Experts of a small language model.
Size: 13 layers, width 160, vocabulary 14733.
Experts: a sigmoid router, a shared expert of 64 neurons.
Training: a variant of Muon for the experts, 287M tokens, 4375 steps.
Below are experts of layer 7 (counted from 0) of a mixture-of-experts language model. Rows are named router (the router's row for the expert), gate (a neuron's input weights, with its number), up (a neuron's input weights, with its number), down (a neuron's output weights, with its number) and show model dimensions 0-159. Each number is 128 + 32 x the weight over its row's rms, rounded and kept within 0 to 255. Numbers have three digits each.
Before each expert's rows: a language model's description of what the expert responds to. This comes from a sample of Wikipedia text that the model never trained on.

# expert 44
What it handles: Commas in prose. Commas in running prose after a noun or clause, before and, which, or an appositive, plus thousands separators in numbers.
router:060176126122099144130120188134086142171109114128107059172171134124151144166121138109203114035138156133122120109122127137114137097155176079179087088105122101112096112150121116139158161105123144169137189080091142149151107140108132085194201113155098132107106164056104117072156122150071100156125083169110083065164152088136110100135139155139187140138120116167145137176156130185105182074155135155095122153165161095079169125142118146164136092105148162125102156134128104120132158140068086
gate0:114172105156144091197160082174128076125110137140148073050082140190106085156165067120156205084144048117123117103126107104084121119161126126098109144124136186127121120111124209173127146154126150131085158177156163122099145122104076126113196121129118141123128106142134154110159127131164101138155123137130158116066130103157105122141166149127098134205143115090107158074132088109142129131122186073087114164174151107080164102115063112147126193133138135171127127138115093076071091085113138
up0:137173086152144085140158104202144093130096173168174132073129112217107109166134077091145201075127082100140148106136114120093114101143134146126093094124121175168145169120131183195150140197120113126076164137130196129099128138108061115128137110140087146105129127092160130103144145161131102144167135120137163118041148091146075095135152109116111141190120079111083134093117095107160142110095188134090157118179159146136171119103100073196143145100090139114151165103126111120076100095109114
down0:163156166103143136140070070102165074131145147170171151140118107197094112161147087120131115134149151150115196120143136099116104143115094151098112096080090102127052154102171145110149155162125166145102192052109133117114172158123106107097115140128070137111150079104131135104140112164115126164090126099130136140113144080132156069102123123060135168141169128094178139166177162066133168098150142138072189169169168185094157084107117088149120122139169192150072093119108075116086110088130159

# expert 35
What it handles: Agent by, office titles. The word "by" after succeeded, led or preceded, plus office and role words such as president, chairman, founder, under, appointed.
router:159163137095143063141155120197094136145135119193135197147143151108109122159105077089137187125127162144094143057088109155168125126126169121110115163206139153121154137108088114167093112144151119131111119109154130166151164143147130085193098114106112105124192153121131147164116138088172127170143123126184135131103152127186120122113148104079180166167155138060091143110167168172135188172100141139149163070151148093103148184114105143166068156172114126110193171161179127134170177150144085
gate0:098124180146143132178118082139104184085114106066070082086116136086127109126203161144155123180089074181179107113164128049164138193111139180143142151155167156119170132091114106087225174091105163169082142087140136135143147133096072099112148083123131151138141143107088122103153133117076107186127133143176119137082162155138162110165163127125094159133127211127129144166151134055140094137103168140129124092120172097145079097135099110151110141117160127108158117115132113087133139130171146
up0:124094140163173063164067091124090135180107083142150123068092109103087088133164132110153174106150145149123163151082152141144113190126155102087179144176121118100167159098135186109125093112123150141105104131147148139144127125097160094116137125132158131139173106051096090128166123134143137076087152133188141135130087103156123167127177115079153119165107145099129134198180095125036116141120171096162129135152106114119109133079165115127052138099158146110101129130191127062221158153141173
down0:109117163177134126105137165186108175174104120115111104075094102134132117178129143109079151156136104165071170111070113154049097173124131165091167145082161110089139089117158118127140172081101102114124087134171095176144145121084188110182099090084170111125087173152109105120177093082105085134074116122189123149142064135162124098125114179103184179163110123118084081113143165151104174124107170138147117124180128121130142122125159090118123165076159108137160118189169156118178133180161137

# expert 47
What it handles: Name-initial capitals. Capital letters or first syllables starting proper names, especially abbreviated genus initials in species lists (D. falcataria) and foreign personal names.
router:118152143095106104147119153094075152130145101081134107165141172145154167149122109174125087140114110131128158135178143119172148140082154089096104078120152115094138173142114117160105137078173134073160159067098180157172142091131156062168147130163145144142129140090121078125066121141154144149108152175090091059165125103096120132174150178144143159141112150083172075192183116133096169075152089106037142130123170124119077073174164168108163142134135075138072143097117167084146165124126115
gate3:144188091125170111150126144138128159114143112153186105109170130163157077115180135174103148097081175109113143066201112097141178118079105072094114093144104127094148100094134161099110083162126145097123084132121150106130093082085093133103155148134166099178182165161097114101098134164112126127102119122081153113152077124092150101136164074140088145176078091095118171105193083156082099131110164186088121068141152094089125117170107135155151210108163057143093137097171139123158136124132122
up3:127130108135108169191127102162124126125136065129119138144161120139115100155121098162204179138096129111148137086139125124161141116106103043061211182152130158098101105122159131134104149185127097097101104115090110087106111145106066180123113170081134167102132080107111161118101177107162119169109139161100169110104155094165200083116126113212124202158143094103165130146154149081150095147124159076082106123144128112109127117145120124092128095126154085093132188124057109056123084143110142
down3:156139106160158100048170161108167143162138047126104147102156131140150091116093058098065158153169167156135115094115116074102103120135093101125149125093148153105150056162164045149110205115130127125121051120063139181131119166173069079137144117092123146151124153147134139104172103146101108145144114186134138134155082097180096132124119091122141129182137139092173141178167095097119166117117095153133117114138146100118092107131081123114106147111109154220059115135152131173111123141100135

# expert 51
What it handles: Quantity and relation prepositions. The preposition "of" after nouns like part, one, number, total, plus about, over, between, among, than, approximately.
router:201164129074146186152224166116158161131145085138165132155132112152089121168093149193115159142150152106144103127160137109118116163152160114105127113116181142129128150149126152158120150128148149090106097170105100115098183101042161168037100150088114107066170108175100149171179075112104153142167098111148182157120170174109146096104158131168115113148179109151149169116073078171131117167089117118176154151104125157175118166109134099122129123098116135123132171205090142112151095133115123
gate2:113181114116107150111155181094158204116127087059142188106110054137096114147134168161172119167116151072133166170125149138098096144128165142096131160088095212175127124167168122116087132123164145124164129089144167104092094149177062108072079165113115160116171134125107157119161152132162116102209158117073069122098170151130064104108106078154111137151153093117132138151099141134132121162128175170159175142103174158105101122126154139099166121089141127122167147098148145133132082154146199
up2:100203074130124106177182160131160154117132096065176128124134087087116156157094108156137089132186153124155161127148154110080101125122148157120162133156117190119079166079164129105111123140156129093150135080099190133088144152135072102094091153076130103098166148119090142150117098168169158073182127124085045134103177167144085154138085118148068143154180095104113144107131201132181113146127172178136178130099156101052128133121128111109122118094147153093142183116124140099160096159155144
down2:108108139110122146146103166106099117154117200083104153170106206155123156123100115113137164117093111138115089088098125159081177125108142087079114139127194109174114076130088134126154156121166132133136091132163153119179136145141177157088076189133107134131142142167150069077161158100133058129092128150161073074133111113084137126132153141135162177078096140119126131112108100144107147126066087068080126102101112128176151059101120076141054175121119069194086119120078112149106138127136071

# expert 12
What it handles: Word-final suffixes. Final suffix pieces completing names and adjectives, especially demonyms and nationalities, such as -ian, -ary, -ity, -ese, -ine.
router:098149127145112129187090173169131095101039118073120115169136156080111167165152117132116087132089133099059165120157169073154092132109182114114183086117082100102122086168160099155146118124154144179180138149117137113095092173112118164085101122100106152154139058168131167085122101156172140094134097158135075180108124129135133097126161092112142084110083140147135160096141128100136093124149108127121124123161081150171064134105129109120130127108180091120175170179173064132098204144121057
gate2:133121125164155109136140131182115103137120163067096129149149122189094143114150117119115101079119126128142127211138111167134138140123144115094118170077136135104099054131116145137123158133117107206121121229150107122120093213089141167110085168161142101126196145112116181128124000107110137107095089154064183167135128139109134110119139116171100157137107133114129157084164093161073143119112104052104093133168123080165158103145097152104123142108129149165143143126146063134118187109129126
up2:137129114128164081147156145158154159066145106131131100079168198127161110141164193116190125135170087110148121090103108159181140108112115129135149083093181202163149109096147131144079141123123094148119090124142097139142141119186151106104140134115106164104136104106188096123054196154153197149120159110144144105135108141141134194111125133114175133095131159117132147097067165116158143122102209137130181170117144116153149103093122146145089092157116115113042117068128093108155034124084091
down2:186151104106140125142116196175161110152134044147130082145128168151139112071149207084139141095175187133188126118156138154074107171130093134113103120136172140088039177125124155156108122163079065164161160167156121159134170049140091109116068112098169121086083134204114172106146134103144093070141096129155106157104114136132144159146129139069135128118152131103119101142088086140129136132132116089118116161090148119163096087128099132135168169113081094071147155140173104123098123140141152

# expert 15
What it handles: Mid-sentence function words. Commas, and, the, in, was and similar function words inside running narrative prose, e.g. "produce and sell", "use of violence".
router:082144137131100126132081170104082156141130157106153114197138141123148158157127099115140119101121125100140136134125154124139145116168149122173087055119087088096075111167122127147148154096152158116143207095121167203185131105138148070170139108159114135132111153079090103074171138131095147138134130241096069038171151102128106137124148162132148125092113111156171091164147116158102154060175135128071176127172179157092160099191145126163120116120170132130100145112104158093138121121158074
gate0:142132186125105157154140127159135150107092114144101111125119117130098082090148126138244131131149178174161140102123156192087084087185111171140145156150109159107147159112102128101083088107066172132141119068117117131148101082108082149154112073159154143066090063137053114156136089103118143125128121104082153118212086117102125125152117137140111117135094060165156163168154141083134149170113111102171191185142153174139125105096103151118108094133137152133036104129149102104106131151112140
up0:123156162137125167096097025146144151113093081116106146169163126128152116059196128136156120110169099167122169143118082145128131120122157197110156088154104088108127172125101192137073097164075102129073112096146088136123174115193107154128158107104121145137088086164078147132094122151131076160140146103084125161156108091095091119131133136147104144133142191149198142185155151111107129144132118180136157163143178164129128095125150148048192124163127151135146135175125152066198167122140122
down0:156149077081146119175190173087186064167145095215165183135098177153131075114085151156161149123159207162084133137103139143193149093156123132092083104106100114175151176077090098133119139163137155127157111123186023132103131136163143169107117173097112110131120162097136084116122121155134073139132123149186066117083154102124133129147131119084104138103142107102116136144114112132107117123112124077143065143115088140152105108191162083125104171164153150124155143087155115149135142127156097

# expert 0
What it handles: Time and place nouns. Common nouns for time periods and places after determiners, such as next year, this period, the city, season.
router:092164123149125172127072104104101086095167095090162184127119110141173101074121115066097103105151140135102081083100071119173126137152149178138088151178074103136130141086153080153167146097155159139147170122059187129093112168180085125142149092139096162114201151126084130099097092160154166189183102118117149198122175163112115091133114150118182114085102132130145155142134142175100119090120161127070139154175171149105061096097139147135185123134113119094125140153135184109127124093147092
gate0:108122160177135118149136141124128139176128139107096168128107068167143132107226182101113169099115148188112173125144081188126153133113164127155178178095106112175109134175122046133120126148122083134169130155061106126123092189094124101069128171173120136158129114099097141175140101112151123104147136150153187167134140188101126082097180121095156151127115076179121113080098126170141124121129118134129182167140147136111143100058111137180153140159119142087128216084137134150135110140156053
up0:107105101078113141134146113126114067094088100130167111166113153123050128139127114124148119136139090186168124104100138064166090177151087078129151112070168099133118116124095162137136095130076101077099110071163144172115156058127142135150133047076183132094095139137152116157140156104108116115097128102122099074132157129143153092164125165100110098080141154049143111120137125164121168131126081158119075036129147147077158095131126149112128122045104145104110114179122115125034103141135108
down0:149179177102131110140121142160124150112133112155160128125162093148150118121147144120091118133150100135076160110131068140156137161083161106160166112113189109133111128123147140110096170135096106138104117076164117100178099142203153124142114131116185151098229138152158173131153128127127047160124176107090149178115204142180165186122140154113112087131134104138105128129129097111147148089227118063129120083127168200140105153135154131110095079176111113124107091162199095116096144087058139

# expert 22
What it handles: Sentence ends and ar. Sentence-ending periods, blank-line breaks between paragraphs, heading == marks, and the word piece ar inside words like Warren, bizarre, apparently.
router:087116104133174126157143139216151124130116087099124096098141085150062093144128124119118137171159155106106202170136073125105110146120103165130112099103137160112079171088181139193181146130135080146148112172130121131105131158108148135038135140165132118201185129108148138096140130087130170139137130105072136126111088126155117119167144121082197063157085126127068183082139186152142079097147136135151098153190081106132097099137095106202126141149105129144149102145111169144168086100162155
gate1:184151119125131132152108142164077071108082153133114148125133107139139169133105102147102144170179132108114166060127128176131130101149161163184148097103089127145194159087112076141158083242122066081101118114138142112079085145114104147141086103139136088183113128083077154141144113174109118170102141089106154129154131127112164127092072098114091147100120079164089109157154103132128082127099131159175114150072071133121142141154120123132170061088130179128138097105080072087148154172106073
up1:098149178146167064125078162065162202052106051112123105104133141143181114117099133122127130132111194151129137161104138155104130161069150145099175142109098190154125153130067093087156070071177163164127112144119162147097181122134099089178166141127097181154115149150147112136095169105132105067121174124131119124138077173100149113154127143136140114123107136095116149140058131176118129091132100097114110158122121203114143141104110158153149144151185090133114135060182140121099145168112190
down1:150088152155132108106086089094130119127118138104135124115075146110194151189166082092114107105109160099130158085123197124146151094153107123097083104077167149151173179132100100091120125151111136097162147144139191144094102161085162216163136093127112174149112086098095128192135084097083143128167108107156112044109108108083120145177138116126074108168143171187099199076137086150135142115120112101116114184125137171165140156128074143068122154181108070112113114140091153120146098118150153

# expert 54
What it handles: Foreign name pieces. Mid- and word-final consonant pieces of foreign personal and place names, such as -h in Oleh, -kh, -sch, -ller, -nan.
router:139128132088131150111098118172054148144107133159081179088173121124105181144181146111174124186137091090094120126152117094099091100109161141125155115089126102143108124082085122130112125139070079048128179132140075177114133095054090087133143094111082108160144080109096149150087159126100201150140143135121148177156133127130165109172171136102156138131146165088129146078127120114143096114061059120139155125130144168102123109100167208140069177149151113092189098124178119103093146105167103
gate0:124194054086184145113113087109137113112093116157111162109161112141159148114168071095165137141177147128107088073162092124096215079123096074178115106109150085152180167138135129156176161163096112106036107086093173124176126093155108084122118108122164082150133161144103124166105141122099092125138164118175165133134113102155089126090103128117075167151139114118130150183103093133133144157132136145110177147128117206139063082184111138142101163140136149102139146174171118168067139164136127
up0:167058099131127154120080086123089153153167160154114119121080145121085201170136104074166123159202134097128134140194111082115181127136133145103154098119151113165134128157153135151084153083092143141116150091130121132100077102169118115114106104072115127129112131165102083167142106090205106116167152117180185098078119149105183166086151118119123134079161144123120113116051103143110191160168148145119101169193092161166139136176149145122112120197106147082113104158128138130099093129044140
down0:166120133114119122058140146162190166175122099148144131078241128126093107104109106116112125169168136130151123122104078141077126135108105076202127122125123122120145104138108155129073126134048121130110118176205068186166144109120100067128149083163123177129112118132121110188124155204103107147109133119109173183131089133163124186119155151123165109096121130126131175124133111152120094189115132136138159160141142133132149162142122131118125045090139105099113189116158074131083147104073185

# expert 5
What it handles: Sports table cells. Cells and pipes in stat tables, mostly football squad lists with positions and numbers, such as GK, MF, Goals; also census "For every" phrases.
router:109105101111111149165092124196113106119129131170177204183171118110126105122124125173138140120139079107216071147098078112160166080160114093179114146143140104069066128104093104146130114153112121150032177122132179151129124141159144130108169137138079126158150108143100102121106164109118164137122171139092152128131115114128101155183173072123166153117157135179164098153040142116152093136141117104126180093167161130129099120065164086174123160182109111191097161115168106174143137145120151
gate1:120179107098176132142194130195080126158152183104094076104132134101148104155184133124140142219131157199087164151072124090134126157144076091145129130163156138086122203108131160139077159202177076117128118083092149154103139110168070157166182190083140123131139137081081170128129121100123120164092144125144122124147182133091150174069135147095161106089129058127088136111104086134140158145155096132105143136092093141123104141145130076129159140122110064129150150113127094136138121168136100
up1:175165134169082109159127127182136170124178154085125082169141129119142148217101112080090078126148115123111139100186145127166131063082128098096151129162093170082143184142133118137115129130101143149132124065156153128142115172151138109175107248141140123165114127075083158111147169086087103141160137135124125121170101108138108093131116119099161081106101171104105111143156128140140123141101097083113139175091109144077090155159105136125101077043143114086083145143051165148132186131098147
down1:125171137129106135138133109083138123160133110164181140133112187121102084097163063149161137159152159149128194135124096166092152144085128127171169083066104150127129205170123090109135197094147102077141149156112158198166122130057131106080118141125097138080153129174166109073055079139102107128130165148171140197131132156114154141143195171107123114113135076120110175109114158133117131132142118113208184097183140188167113113164159085088113100105108138134124117148153113111160159097134095

# expert 38
What it handles: Name-internal word pieces. Middle or final pieces of foreign and personal names, often Chinese, Hebrew or Indian, such as Sh-it-rit, Hón-g, Mand-arin.
router:075099116086155082119119151215089104105130141142104154122153155102159116180153147101139161144144173170119190099090135130160115191154129142104048139112102140111110140151111092135108165099091086106141126205130127140105133119097168153176148139085055134081153056155112170155114118121159113146126117087168162162090120157102107129105137132171128120096069158087113172133160125117162206150134137161102119088093165121129101167037076096114110158121151126123114152108090089057107065128148143
gate2:125140140147180132132154145178112089131129065099136144058049102114108103130124235092108137114084089108102030131125116158130137187115118174145110112124190077130188059130117186181107083105129105115152104134125137165133142133105174099145114126153095094135151119154140121100149146207106170110100096120153168117119140106122068138097137132157043119089153171108115122079127204140170133174093122083140134116118133139134089120104100158130157110142132143132078150172107062103142146126133125
up2:131144158150117171098156114140106073121104199166083072153146102070161065126137130114118075162148099104127098203102139162102159111153195127144135169135169129136129133127087144063151132131090136148210137109131180130169146086156169171135121060097121112152085121113115130161068106119100074069124142137130191130206086143113097119130123096133186159106111189194154106118116131174098080149159104088082098133114154091098123128128132183150155133135163119153134110169140164158147098160166148
down2:157129158140153126094103131188189154128084147143166106088069124141148119192059083116061126127144170201126123148124070208130124090166071148121122078134112098165079137142132148153110198128097138143135126158177118165103174134120121137114073119107144188108196153096119144119164176094184092130129111146178134147141198136142118167109128134078108138110110121166140123106090113166119102136123133141156168124051123075111119115138092181156126183093119125159105165168156107102062093110127119

# expert 29
What it handles: Locative prepositions. Prepositions of place, time or field, mostly "in", also during, into, at, throughout, as in degree in, in the.
router:163142151122153124097061140150123104179074113074180134094147077122137162081160127136068143132156147175061156133164067141072143105145124097144101154113138146145194107167144121114086101146103131169146125110118158065103161062147100128091140131127144143103093176109139173133108104137143088080130115085113129132085069168054113138133181069102092140132119137087142176099104153123152082095099091093156152100110150137124172125058179118113102055158157154146140091190135110119103111146188159
gate2:117085192117086124099110135091127105164138125180100147095141155111173083107207121175145167154080128178175140133176104167112121163103127085138085160101136160168142129116104110081131182115074134186164039133112157105194149107082149166100081128120204121114126104110189139130140088127121115096159135126132161124134150161138131096184090139089115082097079162144147144108120163159142144157180052129180141103100176172119158145152185140165128150166125143114129151147133145159099104114164193
up2:119118124121104118134099112196111172087093111154113176157122128150103130105084102056137100086156135105142131100102087109154143076126130154153089099202137108136085155099116148183137088117160101155142162148168112175117086152195132074172157087178079156145148121136070146123119116079125106160088129109111139162149138077142098167127162203169188172130075108157108079156117098112053170115087139091089156122171131091145103128136048193151134178102138122102090120115124101123160158132102093
down2:140142083204129129087169122090125145119095132122083114147126175131100161102131120063138146106100161153132180067124181119179100130127101118151203166132185124153158092132097115144155097099136110145139152192192177145155132156085124138180145109078112106162100113114101138167143102129112156146131129113143128255049180111130144170185124098119155107122085108135118121137122067190131180161094103135092100116118106125096106151159080140131147186140146111151081093139157157105153152163158098

# expert 42
What it handles: Capitalized word starts. First pieces of capitalized names and words, such as Iz-, Kat-, Pre-, Med-, Cont-, Ad-, Bal-, del.
router:152153137120185113075132174100051146155192087103132084143155122147137151095176120097166131111165108100150104157178072137104149128102152145138128120073196149121146069116143137138077061144149145138125160119092165126148186187193131130164104101106114156135158098123130063111150101120111069135129148212163097075147109126100133119139159126136136124175067127112188090149154112127149123123109150129108095111143158199148075152168092161126155117166105075048165151143176084125122109129152160
gate0:132163222080112145138105139120089137132115079102131133135147224148162077098142126114148160098153124190165090104124125142144154088120107111196151167126109124136131159151134060120118110161113138154102114087120154078127123121114126125128123051110119132191145140163181153107163169052100179126201133132119158141074111147103068109108083082127133192106142123181138120101075150144122095142066100100114099142112121093128118134113155091196182090187117129138094206088111157131145141139112126
up0:126154107098160124095141136102061105127145110126096106154074173111124130104077141168143085093132145119119074143127112162041144075087122127135097104140072117077084180169138066112142110098181125112178167209103174090132104160171094135102098107172119164154114137122125135145148156086179160121113163137158089157077212140147115155153130154129135137088144082128119102151089117101111138170152152159157109110090102080124133162148152144182140130128063201091159104138142153153116201169087163
down0:132148097141098212162095114151128148144093155087108134133095128139166151155174111082105125081190119173077090139143103113144139111126133170088156130108157126108132133093131141202143151111113157104108084099104093069171124103168138096116136148089188189108105148086120097063079108197129131117061144087193147095146094147149112108106159114109102161102105111095109124070140145129133112124126137118088128152227174135138101129127187075106133139141138148126115177049101131075152080135059138

# expert 59
What it handles: Abstract noun suffixes. Noun-forming suffixes such as -ment, -ation, -ity, -ism, often infobox field labels like Enrollment, Establishment, plus words like movement, policies.
router:101130134106069140127086149088159122078135158087134086170135114149153157108092055186148103110078097139173088150082136078196162099101133115111164162101141098080078130152109157169145167123121126097117126109155165143074115151126177135126143109152064153104120072116049114128147088171082082188125102108136087122168073102132115118072131157165139140101058123179125135126163139112099180119067094134087121162141174141134096105206161095155120144131171121080103141122139125143141161108166084
gate0:122101075139104182183072100120110114110092126125109083154163129147148100207176143193123096151179134161139093101102158123100086166152110167111102113122129094137102174123127121139129097134091058169147108106142112106052115146183146179105146122060147123181189152145114134167112112091173131126123075128113134137124143070160095076197136086128099068149121142178155125123073108104132096073121124147112163162085136123088118131164148083158033143146153113161101106161109128148102167106081140
up0:134092117150125117152128109119086174098139077187135133138089143116188063100105195114155090166121123149095136130173147164057129174116137163153186134208139122161084118130134160109089122082084156140180117155127095179119162092113135106108124106117130108082099147090174135108089118105119132141157106132142103121091167120092146085209123182085071100133159132127124136169145121155207163101156132077140139115149156143140118089070102108127125128135059073190173109051080081135110122120130151
down0:169210088123186106142167122153157094167176099059170150175154158047107102107112094086080124188108134105155165099128100158094109067154102168166145124105097094157131126124175163162083126156122102138157117095170109153131131050123161118133173115123084167158153134149101155164102109088099111175139125059068133153109145149126136134126155120131114139090088134059086140115056137129173101134124138173194134124159135116132088101109091099132114126101189117169110113184111111177126146137169120

# expert 37
What it handles: Lowercase initial letters. Single initial letters starting a word after a hyphen or space (b, c, B, M), common in species lists and taxonomy infoboxes.
router:146129100142110108142115155089186168173117104092106087110142131172090148174158169124100097073130167123123133072181086152114183109147068147102101092080145140112168103120105121126118074192152101157055106094150091129089095145163096187111140172199133141089058181114163163109141154121114124147108168147108147122156154202105115096112142117121096096164176144105165132117143145106091087155119114094178118117088092098143112114143070171068131133177110071125122137088182163157154094127106080
gate3:121116130131121102135121149114074122150135095146122114153098115149062141141119064168174106108107162101097105086100110176129130127144088122103125118105162109131144136080210096130098071178107122101014084103140148145159062157137121163117139093144190125158121129133104191148155141156162109137085119123092175136167108112110134134110100090096136031094109138124224102083155145108095095137098139122151145084116126157070167171097085130182137141087107095086096167130153163160110142172103168
up3:105163089087109149128159082117142161072118104115175154101161161119182104099138186080071117121126045149143134182142118159115195148098168141174155150145112129147139159142148104113122110088143117145106092103140172095102122160100184148098117148096102127107089082105108162124160152136125106180148130104150068090152125179108139113123177161075118107178093066121118115148191137122215177110114153119107117120198095082179146108139177126078194160128148078129123154097111168083169145161120153
down3:154159125083120152116161127105076090176201162049105088159170121154165116123143128110136097141151140155150118165153103093113173110146164088063163131107130144146121195143120145121144083119130138119118138123105126153142108192107180120105065156137135135135065120115133145167147141179081129144102225143167126110136169161129154151118115125123167123087061146118125120154124187104119155177157187160119114079101082161155153055083101162109103233153156107141143123120135164103127119161060128

# expert 6
What it handles: Institutional and social nouns. Nouns for institutions, groups and social domains, often word-initial pieces, such as government, Department, family, research, court.
router:045128149127077124121086148128130138129112136123153127207121113132140127137127098131106096115140097118156130166109146103154114128112140113184092108109074070086099145153150096171122119097159166093152212121110168178189134118173167073141091078175119145134114112092095082106118091144081157150116115185101099066150151122114146174141135202148119121069122166121174117176180151152068135059128117116050135126138163147109146111215196158100113156112159127103098172121129104127143149158139101
gate1:099105146100128238130104137096105073117142142154107094153128073122121117158132178133175156152175125086157157104047137092116072133134141129091143107141167199060115136085144121140139091114179139117077100069108147135087163108162151103127155171123160141126145153121104149147139067105056107101094174114050093136128102170071132151080137118144171074111076104105152107110082110127135126070122103146119078084146117189156097124128133101118095138119150086141096124125136139068142158167088161
up1:101195105111117089140120126111134178118085095155149117127158146115160199139078096133179172149084060143127108166161107120077139115098103063136154116105096129069178105143120145138136130158100173112127145136139199115144113143100125123115107145184147118064128130126137124085130128124110118088066086099186160087176071194144118131097122115149104105152166092175139145151157167045064165102143121119126140106097143152155117163145071179117154162203134124105158113140156124166144157221152151
down1:095095082100156140094152148167121143079109131152065119115158137182108091112137113158221163111158141154107139122105092122159163111171092138134172113121161205099166151100186135129131074106155093177109175104124110126136160103167084138126137174139109120142148155088137143134035133098129065108099196158134126166153129135139105114102110088095168119207129105140080136135160155145117107093058079180155096115115148069102125141074174144135138154063117110070105152183112115122156117147113168

# expert 57
What it handles: Sentence-final periods. Periods and closing punctuation ending full sentences after nouns, like "plantations.", "regular.", also ". and section "==" markers.
router:118100122141094161091105139164111184128155108103167136180124120152130110159145087153132093151128150088131127138116118121177149159143105113175110078144105060096049147112098108153119119142165148118130192122123195155171148123222120072088156067144081156171148104096144082095106089146120143115098148158104056041142112091167115124144137161150130110134116189146117130157203194132127144126160133126108137157176183155128127076134143160159127075128166123092060175114100163098147143167137104
gate4:069128108154167096062139102137147167126113127186131116142122153185114106118076092157146086135107165141111113131097067105119102039132076140089119100116050141194129163110164177111120122098115172124207092084134083133100145067152140129126150096026148109130157095142127164081108103130085107087147116090103160157111139108087129159173170099113097135101133094204101164144164071171126118159194102127110137118156095163141130138147105154150144111153106181133154148117130122129167152147098162
up4:148146133144110166175117136105158116149143181122119101135154182121194166121062155086146128108128184139076141200071129137118120151102125126122088134068126120106144128140148163213085205147178129123085093130180140148119099141156083146099175131082079128130107102087140144119156185170155109093136115140099142149159118130132075130146134165118168128129125128218088111114095072091157180114160112131111120153185130079142131121089101111086201092098112074121200178071114103120121112114136140
down4:040113151129107170118109060104178098079130116143059155155148081103097177062152131082146112118104117133144100121125140127139111156163134109115091146059158133095154165119149140085143108158081115096129140090129079085137127200159098117101112129133142136072098122086102107085145132162078110156125146097146061114106148151094138102140159140109101080170155144178104087138108132188140135126171139178091105095142122104145094113081115082115048124151167117171115023112087123133188161119125146

# expert 20
What it handles: List commas and and. Commas and "and" that separate items in lists of names, titles, places or citations, such as cast lists and publisher entries.
router:092129137101116150152092146137112096147141163124108076172132173114146157136128092133138144078127072142124094138118181144133133150185149150165173120086106089117101072145182125103152107106148105116171189104125118154162150108182190077239141189147148119135140158128158090141182153137111158164069119186140079070179117093155112124097156158129130094105131173142122112139125207151109121114096134126143130130154223127122167070161145095151128125143142158122094166126142137127083133060190084
gate3:115131199151170167156183132161073154149117164097119128137127123092147129168117084127130124128125157095107145154144150156126054130169094099177116138103155129190105076143119110194171098124158157134123104167172153109084114083094105147109113148105125173047162142173149173143158097121142146056166172127163137066177155103156070168116111127203135070129093107171130129126128117144122144147098178088165160104124130161145186086141118187175134131106081146125135139128134128204079098119156178
up3:176086114114115112085170138130113096175092080103060169159109132122111096171117114168148149189125135134106070161086119201157166170140129109105140152143138129139146109115122090178154188159149180151147132190124105110075128177108091131133083137122098122112139145078129105158136166112151118122111183144138077104129122117101157097194121163149107145111098113162096113088118177065198211118141156081149118053139175119107135165131142126053069121123062150082088134162147127128085106123141142
down3:144134111170201145153172106122193186165083114149111232127147196146127135132136135078214101188159139151146129124144120111133102062149102132140088159133134119151106095059102103169113101120112187099187154156152130100140124100115136127117149156109100138137129114159118147095110060106145171144151103098135116134157162068126107185106155167176146154139166142191078073127118124082103096112131146044130187084150130127074144106144138147194118081117118166111128136109091109122102128123148105

# expert 31
What it handles: Words after the. Nouns and ordinals right after the, such as first, latter, following, two, university, city, including years like the 1984 album.
router:080149101127083140132058138120080170149182176089167119170116168131115154094131100098085135092148113096197111132121093132115143201151125138163123073147101089114103134113118150155138151118146141111148210128143208218168158117150143084155131086158104171164122090085144075088141117164140146139117107192078092055148121128142108169143192123114150155096113123129168114164164110175133160094135154162066168126167164139112157096164168121151115160099127098117091149122120181081129137115155104
gate0:078123062155133132050110082135135117128166132152087140128088144107157051096111163121157169093081111128113139109134111129106110126110078177157090155118117162149092170129105159171151134126091026154172092165134155114125101163124149122130155180108133192154153117119091147142054102154161115135131075105128188136162186158190184117099141142113133170096058121136188157080139113121139179137120119123099093132127089113081142174139149147142029158147144102121165102150128156140143116167136157
up0:096136170178128078045193170113167129131086135138131132138190145158116178153128162202106072163148108136102114140130165104119129077139120128068106141085163124117113093151103136139123105131112175112102159087075094161131115107154136150087168142108163154158081146139119111118146185060105117103142121175157061096150084130093121104150154138134077122114169167059177095099099173092103110113114149130135097171150128143134151157143144074074178121131126155054072161097101125158199093162128105
down0:098133145138095133130147153108044086127111113076143113163126093177156156097147119158093126140086153140156129125104106123187096193087079149085146150134116163132166132135118110073180164110098096097104102114124118093130123163122108072140135115133143170081079128109074088111128150124120164201097159121070100199101117195094117117120065071127130115092150202195150121157129179133153127138179142150128101122115084175212137108128164087071128142145129121091115138088095081166139105118182116

# expert 11
What it handles: Sentence and quote openers. First token of a new sentence, clause or quotation after a period, comma or colon, such as He, However, Meanwhile, opening quote marks.
router:081129164136135147094130132143106139096158164116157102091113118085100118124048115061179108128116161105121118150129142114180117131102147178127069004134134145078126164164076099152094134106147147125151172123095164175157147085180074103128192104134074195106106068158078078076122063080130099103143138126133098108116148120141182129183161210178137148125121118100142104140136107136146148129185096119078158126104086145087112139130153146157110124163114150168124117128140104151144150113086133
gate0:144121134135147117150122065091131094159123105160107134018080104148141120152108185043154111177134154142153134144098117102125113152145091164127163086134139186148121125138168134127109142084197121152133103068099077145173124113170062107126098141088117138132082129139173096123175125083176106077151114174111115143093166112062142149131128129151145106127124108147115159130084065120086069165207144118143093139148067107109147162118117068079126215130075169105137106130120126153139115163115144
up0:137108114150119091152147101097096112127133118102097110010100143156128138182107133097126149119103134151159107092093095114159144149172151179103151072060073185132150157118173123115139123123163136127219110099163107125172102070199105076131131216114135147122146086150146122126177176113117176105116120145144086145119132150084170162200121117150166149106132166098126150109107103144107128134150090191147126117098069155106148155142120048120163166075086170133136129134122100140080088163130131
down0:100170084085169056156130145173118127095113192088094131130099186160153121184229085140068116140180130140139156136120122152158195113114149083130135186168144124135137088129203095159112093129119101169134092110122103109090179076122106100133115200148115094139089139163146106123099176110083113114140122165159163077140171134099134186084149163145119121113127154121118110113134177117080109091164141109105124135159101092137085159130139158142150166118103159180182162094049107133080121135129119